config.yaml
hidden_act: "squared_relu"
moe_layers: [0, 1, 2, 3, 4, 5, 6, 7, 8, 9, 10]
init_std_router: 0.0327
vocab_size: 12681
norm: "rmsnorm"
tie_word_embeddings: false
optimizer: "adamw"
beta2: 0.95
max_grad_norm: 1.0
Below are experts of layer 3 (counted from 0) of a mixture-of-experts language model. Rows are named router (the router's row for the expert), down (a neuron's output weights, with its number) and show model dimensions 0-159. Each number is 128 + 24 x the weight over its row's rms, rounded and kept within 0 to 255.
Before each expert's rows: a language model's description of what the expert responds to. This comes from a sample of Wikipedia text that the model never trained on.

# expert 24
What it handles: Word-internal syllables
router [146 114 107 143 147 166 104 111 152 145 142  89 156 134 105 109 116  96 146 130 155 144 151 112 115 143 125  98 153 141 159 104 122 119  93 117 171 146 142 139 113  54 147 100 107 155 142 163 119 144 140 185 180 114 143 136 127 135 157  87 104 134  89 117 146 116 114  81 129 172 132 137 142 123 160 136 110 116 164 155 131 130 111 159  79 127 135 126 128 132 125 153 116  87 173 157 128 125 109  75 140 109 140 141 147 164 179  97 147 100 126 125  81 131 126 129  89 178 140 162 132 141 148 146 148 108 165 135 112 145  93 141 115 136 130 101 103 119 126 115 126 134 129 107 134 119 100 112 180 116  96 127 145 111 132 102 154 163 110 112]
down0 [125 122  81 132 138 156 115 152 103  75 149 153 172 135 105 160 157 128 128 120 112 131  94 116  84  87 116 129 109  89 101 145  98 134 143 116 168  65  64 112 154 126 113 126 126 159 150 113 144 139  95  99 129 117 119 135 154 141 150 144  92 153 101 100  99 126 167 150 122 137 152  92 162 147 141 121 121 166 124 146 128 141 113 168 172 128  87 133 154 116 124 157 147 168 112 121 105 149 129 141 127 156 129  88 113 141 118 146 128 126 127 117 113 161  79 137 158 143 107 108 130 138 159 118 152 125  85 156 104  83 136 135 172 128 139 144 136 112 156 141 114 110 135  96  87 157 109 127 151 166 153 122 144 139 139 157  90 118 110 101]
down1 [126  93 149 133 137 124 160  92 103 134 157 136 132 130 159 133 131 107 137 108 172 134  97 108 136 121 119 150 144 113 161 113 120 124  98 156  83 130 176 105 113 165 125 102 125 144  93  99 160 135 106 149 139 130 183 129  74  95 105 157 123 124 109  91 156 111 108 136 121 122 135 105  95  98 125 120 154 109 138 101 105 121 119 104 138 169 133 152 100 152 128 102 162  70 128 155 162 129 116 116 170 110 143 115 155 137 139 132 133 133 106 106 112 138 147 134 125 114 100 166 137 117 172 105  64 125 139 137 115 127 185 145 110 140 119 192 127 112  95 119 149 158  96 140 129 113 122  92  91 133 116 161 112 132 146 106 159 117 183 152]
down2 [159 108  93  82 101 163 113 146 123 135 155 102 120 138 152 177 118 138 101  88  73 136 134 112 143  77 116 117 111 138 139 156 168 150 109  99 123 140 156 170  63 142  77 118 106 114 162 108 132 134 138 105 112 112 115 121 127 108  78 142 137 105 135  84 122 127 157  86 131  99 125  84 128 106 155 118  62 123 100 114  97 141 131 134 124  84 146 132 124  87 112 151 123 181 160 154 113 166 121  88 109 119 119 111 112 140 150 131 130 119 147 128 137 130 123 140 167  88 109 116 108 123 102 141 164 136 152 117 119 110 163 125 160 113 120 135 109 106 148 115 112 110 119 167 135 103 136 138 144 139 111 121 105 133 139 122 119 116 162 172]
down3 [104 168 126 124 172 101 141 186 144 138  89 147 102 139 131 191 146 141 124 122 136  87 121 150 102 121 110 130 134 147 117 151  86 138 122 173  98 127 110 118 134 158 163 133 151 128  88  97 115 144  99 152 105 136  98 108 124  82 155 153 110 155 100 133 179 111 155 137 131 129  92 123 128 151 129 125 141 174 103  93  98 129 112 127  94 123 121 106 109 140 161 107 155 122 140 134 202 105  90 165 110 152 138 107 145 110 102  90 141 146 149 132 119 106 163 139  89 139 137 126 130 169 140 106 102 128 110 129 128 137 131 141  80 107  97 137  94 122 148 116 187 129 120 127  95 117 103 153 144 143 136 143 143 132 112 130 124 151  96 167]
down4 [ 56 154 110 158 149 121 137 153 110 129 110 114 150 141 100 125  93 145 123 130 149 166 168 105 154 112 158 138 117 201 146 101 131 115 163 132 139 114 166 114 131 154 142 122 164 157 106 102 109 140  92 127 132 152 132 126 119 112 147 166 107 118  87 143 115 121 109 146 215 140 114 118 162 160 137 134 118 128 136 150  95 115 151 152  82 114 125 147 124 153 119 100 113 117 126  80 134 128 162 144 135 133 158 123 109 144 114 123 126 106 143 165 130 138 163 146 132 162 102  88 121 102 122 146  94 116 116 153  97  93 121 115 145 121 130 105  98 130 175 110 118 150 171 130 109 175 135 107  98 118 122  98 114 110 144 122 116 139 124 186]
down5 [119  91 105 127 137 113 114 140 150 163  80 103 128 136 149 165 145 147 136 112 100 140 133 167 145 138 148 112 127 164 108 109 115 115 115 131 144 137 127 116 134 158 116 106  84  98  98 138 130 135 126  93 137 101  71 151 102 130 154 125 167 119  94 110 123 141 156 160 112 120 119 137 124 108 141 173 165 115  86 141 111 117 104 166 129 130 140 144 107 107 106 135 100 130 102 146 152  86 167 112 136 107 125 153 121 108 114 142 125 130 131 164 145 154 185 125 110 113 130 127 140 112 162 112 133 129 161 104 137 125  76 120 108 118  83 102 159 134  53 120 172 193 165 128 153 118 153 138 154 155 127  90 104 134 132 153 157 183 113 124]
down6 [139 113 114 152  88 136 131 137 141  96 150 103 119 164 116 114 179 108 148 118 116 140 111 124 169 134 110 106 127 118 146 100 126 147 165 101 156 150 141 137 135 120 105 103  91 152 150 108 107 117 108  82 154 134 142 130 124 151  68 120 108 133 145 115 139 109 133  81 107 123 119 129 163 133  97 128 108  98 143 109 135 148 124 143  60  93 106 119 166 121 118  62 144  90 144 115 119 112 123 145 108 128 159  93 125 101  98 114 152  80 138 110 157 142 106 123 142  96  88 165 160 155 145 131 171 152 131 122 110 130 124 127 115  81 185 128 163 105 146 139 173 142 102 125 143 153  99 148 120 158 112 107 146 134  76 122 147 114 156 136]
down7 [104 121 111 126 140 119 155 127 146 163 143 165 110 149  97 110 119 143 100 137 158 127 121 110 138  97 144 180 137 155 116 114  93  88 193 111 146 115 130 151 174 118 158 102 135 140 114 122 125 131  84 118 105 127 172 104 127  98 117 149  98 130 143 118 157 136 138 116 130 112 130 140 162 167 110 122 104 140 128  98 128 120 148 158 164 133 133 167 125 150 154 146 144 146 132  91 117 109 130 104 190  93 135 140 139 150 122 105  92 103  97 104 176 141 137 148 104 124 144 135 162 142 105 159 119 123 144 133 138 141  97 129  93 176  98 175 133 150  97  90 126 127 121 136 125 127 102 104  86 149 156 160  68 113 114  91 103 162  99 161]
down8 [117 154 104 148 153  99 101 128 114 152 105 131 123 108 123 148  98 140 118 130 156 139 126 123 167 123 123 109 149 152 113 101 136 130 135 176 137 132 138 163 125 157 184  96 133  52 135 123 118  89 125 121  98 112 141 111  89 102  73  65  99 126 134 197 129 114  98 118  77 111 110 132 114 141 174 107 114 176 135 138 134 151 115 104 131 115 163 121 161 156 133 109 143 131 131 123 110 111  98 136  94 135 146 154  97 108 130 111  72 151 124 109 164 143 103 104 111  93 110 127 157 163 127 122 110  96 125  84 170 116 130 110 144 107 111 135 143 130 130 118 140 120 127 153  68 115 120 111 126 135 120 115 108 121 108 138 130  93 144  97]
down9 [118 132 111 166 102 132 116 119  81 104 127 135 141 127 130 141 122 104 124 144 110 122 119 135 122 158 127 165 158  94  95 129 161 142 166 128 127 127 144 119 142 128 104 148 109  93 115 158 132  82 134 109 137  95 133 112 140 137 123 218 115 111 129 113 142 126  73 110 146 143 100  92 120 111 136 127 132 143 171 101 173 138 127 157 121  73  91 112 166 160 111  85 145 114 135 113 122 172  88 147 115  85 119 118 141 190  95 120 115 142  99 125 165  89 131  75 174 119 157 112 109 134 139 158 112 145 113 101 103 111 150 126 116 141 143 100 112 151 116 143 134 127 117  88 139 145 146 131 140 101 116 145 117 183 143 104 141 112 148 149]
down10 [ 96 101 144 148 160 114 109 101 119 121 128 126 100 160 156 127 127 159 185 137 150  89 123 158 118 138  72 125 107 136 109 141 104  95 132 113 111 109 145  62 173 171 136 121 137 159  97 137 130 103 134 149 151 143 138 148 103 120 114  90 133 144 110 127 127 133 110 153  75 138 155 155 112 138 124 129 116 120  69 143 120 107 128 118 178 135 120 136 153 108 145  89 137 128 124 121 127 103 124 128  84 128 137  81 115 101 109 133 136 138 114  87 122 143 181 152 142 150  91 142 110 122 118 122 134  69 119 132 136 150  74 109 144 146 109 101 147  97 133 107 162 137 168 124  91 133 144 127 180 133 160 128 139  90 182 119 135 119 124 112]
down11 [166 146 152 143 150 139 151 146 155 144  97 183 133 102 100 120 118 165 129 116 120  97 118 173 113 158 129 129  75 182 125 143 143  99 138  83 134 112  84 153  93 149 106 119 122 200 123 107 115 132 125 116 108 116 103 113 134 145 148  73 106 127 117 173 142 119 143 154 127 120 124 140 169 113 122  81 103 129 124 127 134 113 117 129 176 118 118 101  93 161 151 157 125 141 122 127 120 129 116  95 128 151 137 119 160 123 114 127 128 103 134 126 125 107 109 126 117 121 101 143 136 139 100  99 154 118 129 123 118 150  70 110  92  93 140 115 147 111 140 167 124 111 125  81 146 157 132 110 223 133 150  95 130 134  95 128 136 141 120 120]
down12 [132 152 177 127 127 109  90 117 136 152 107 105 151 112 146  97 107 135 151 168 112 120  99 152  76 116  64 108 140 144 128 134 119 106 160 105 131 159 155 166 144 145 144 110 159 133 125 143  91 147 143 144  99 113 133 170 151  87 118 150 105 150 131 124 130 112 125 175 113 134 159 118 138 124 145 169  53 130 144 111 157 116 133 121 147 122 146 121 179 145 121 138  78 131  58  76 146 115 127 138 136 161 150 160  93 125 107 125 151 128 147  93 142 127 131 137 105 153  95 129 133 146 163  90 137 141 146 122 130 123 129 134 115 138 127 113 141 125 148 112  55 147 139 144 147 105  96 110 160 124 110 132 134 111 129 169 110 120  97 124]
down13 [134 163 163 101 117 169 140 136 110 128 105 151 157 138 104 129 119 122  99 111 116 116 154  72 139 161 107 127 121 107 173 145 111  96  92 155 115  80 163 152 107 116 130 102  97 105 134 133 163 159 123 122 116 121 124 100 102 118 155 140 181 126 111 129  96  78 153 120 129  95 151 141 149 140 164  99  88  99 162 139 148 157 154 117 151 112 134  97 151 149 154 138  99 134 104 152 176  86 179  96 132 113 112 185 125 137 119 178  81 139 166 164 149 142 147 114 130 107 132 131 119 112 137 146 139 125  74 130 134 107 119 142 140 123 133 152 144 119 149 157 111  94 156 128 135 115 161 112 153 145 166 103 123 147 111 121 110 117 120 114]
down14 [121 128  91 137  75 112 123 176 102  90 150 121  84 140 123 100  94 116 125 113 143 151 112 116 153 168 138 131 107 149 112 163 123 173 114 158 135 103 171 163 139 150 106 137 134 142 128 126 133 150 109 131 131 153 184 120 110 119 106 144 137 123 118 185 107 154 114 115 162 146 113 112 148 119 117  97 141 170 154 136 100 117  81 106 135 161 120 110 113 134  92  92 125 166 133  96 130 141 103 132 107 147 140 113 179 110 123  85  86 143  92 113 100 130 135 146 156 125 125 113 117 128 141 104 110 158  81 178 145 162  99 112 151  97 116 118 110 118 122 130 131 121 139 149 138 128  75 196 135 145 140 156 137 154 117 107 149 121  93 119]
down15 [119 149 106 144 103 127 114 117 134 152 134 147  94 157 123 153 123 124 112 105 148  90 154 149 103 121 154 136 138 139 185 104 126 148  98 112  68 108 104 141 146 126 170 121 118 154 133 116 130 108 144 124 111 126 105 109 110 105 156 142 136  89 123 105 171 131 110 121 119 163 131 127 122 135 158 140 144 198 109 141  97 106 137 169  91 143 104 103  91 134 172 123 134  93 153 134 133  85 154 100 142 155 102 123 142 133 137 120 108 128 149 133  76 123 132 108 148  87 172 110 138 103 126 168  88  98 138 130 104  79 177 162 142 147 112 184 131 166 165 190 119 142 141 122 139 152 126 125 111  95 118 122 114 114 131 160 133 129 134 142]
down16 [108 160 110 147  86 132 132 140 139 127 109 116 112 109 145 113 120 153 110 101 102 104 158 140 151 122 132 132  65 166 140 104 167 125 145 117 103 138 161 138 147 131 134 151 149 124 172  91 115 123 150 132 145 151  93 127 117  96  61 132 129 145 114 155 157 101 165 112 111 115 163 170  93 136 136 121 154 116  92 130 107 120  65 105  87 139 141 139 154  86 137 133 134 131  99 137 149 105 155  95 134 123 143 154 159 143 141 164 129  92 118 135 141 147 121 119 157 107 106  58 114 145 148 129 120 141 104 110 143  94 175 157 134 102 117 139 112 148 151 110 115 158 148 111 102 161 129 114 136 140 101  82 145 133  96 110  83 153 157 150]
down17 [149  62 137 122 133 110 138 110 120 140  81 110 126 109  97 138 105  87  93  91 157  96 147 129 133 142 153 143 127 118 146  98 142 141 102 123 126 114 132 132 120 155 103 153 137 106  96 120 155 151 126 107 110 150 152 115 173 167 144 114  88 127 105  65 138 112 117  78 126 125 108 129 165  94 132 118 102 165 158  63 158 164 127  88  96 137 135 112 136 149 160 114 118 125 147 127 112 156  92 155 137 130 127 152 105 130 147 155 151  85 111 132 135 147 156 112 132 132 123 104 160 139  81 144 133 120 127 145 124 113 188 100 129 164 184 164 113 119 145 125 145 157 127 128 131 158 123  98 173 144 119  90 131 154 150 158 127 118 132 133]
down18 [135 190 145  93 102 108 127 104 169 115 128 130 146 127 136 142 141 143 109 112 142 136 109 126 155 135 103  75 101  93 146  93 111 186 142 132 138 121 146 123 169 147 148  67 105 137 129 137 126 112 165 104 162  95 154 132 143 139 133 137 148 137 111 123 100 124 146 130 152 118 149 150 114 114 130 178 163 137 133 152 127 133 112 128 172 117 119 147 119 114  96  80 131 160 131 102 135 146 117 143 135  93 150 143  88 126 145 123 106 139 166 128 126 153 120  60 162 123 103  92 192 152 157 159 147 117  55 126 146 131 151 108 118 128 191 119 117 132 117 108 130  90 126 129 137 173 142 128 102 145 137 133 113 129 147 117 157 112 120 139]
down19 [136 121 146 153 148 106  97 114 149 127 121 117 115 205  73 141 105 130 156  88  88 135  96  85 129 120 138  98 126 129 129 116 112 122 161  97 131 165 108 124 110 104 125 151 140 110 135 142 136 112 121 123 126 103 177 133 115 112 112  79 135 148 136 150 116  99  71 173 144 112 112 154  84 162  95 108 131 126 138 129 118 130 166 132 201 114 144 141 133 135 124 108  99 135  98 102 133 108 142 140 116 154 153 114 104  89 125 113  83 116 144  89 122  96 115 152 140 188 134 109 166 128 140 111 130 121 123  78 108 133 115 131  91 119  79 136 121 159 153 116 146 114 102 114 162 114 176 124 138 155 138 133 136 137 134 138 133 125 152  87]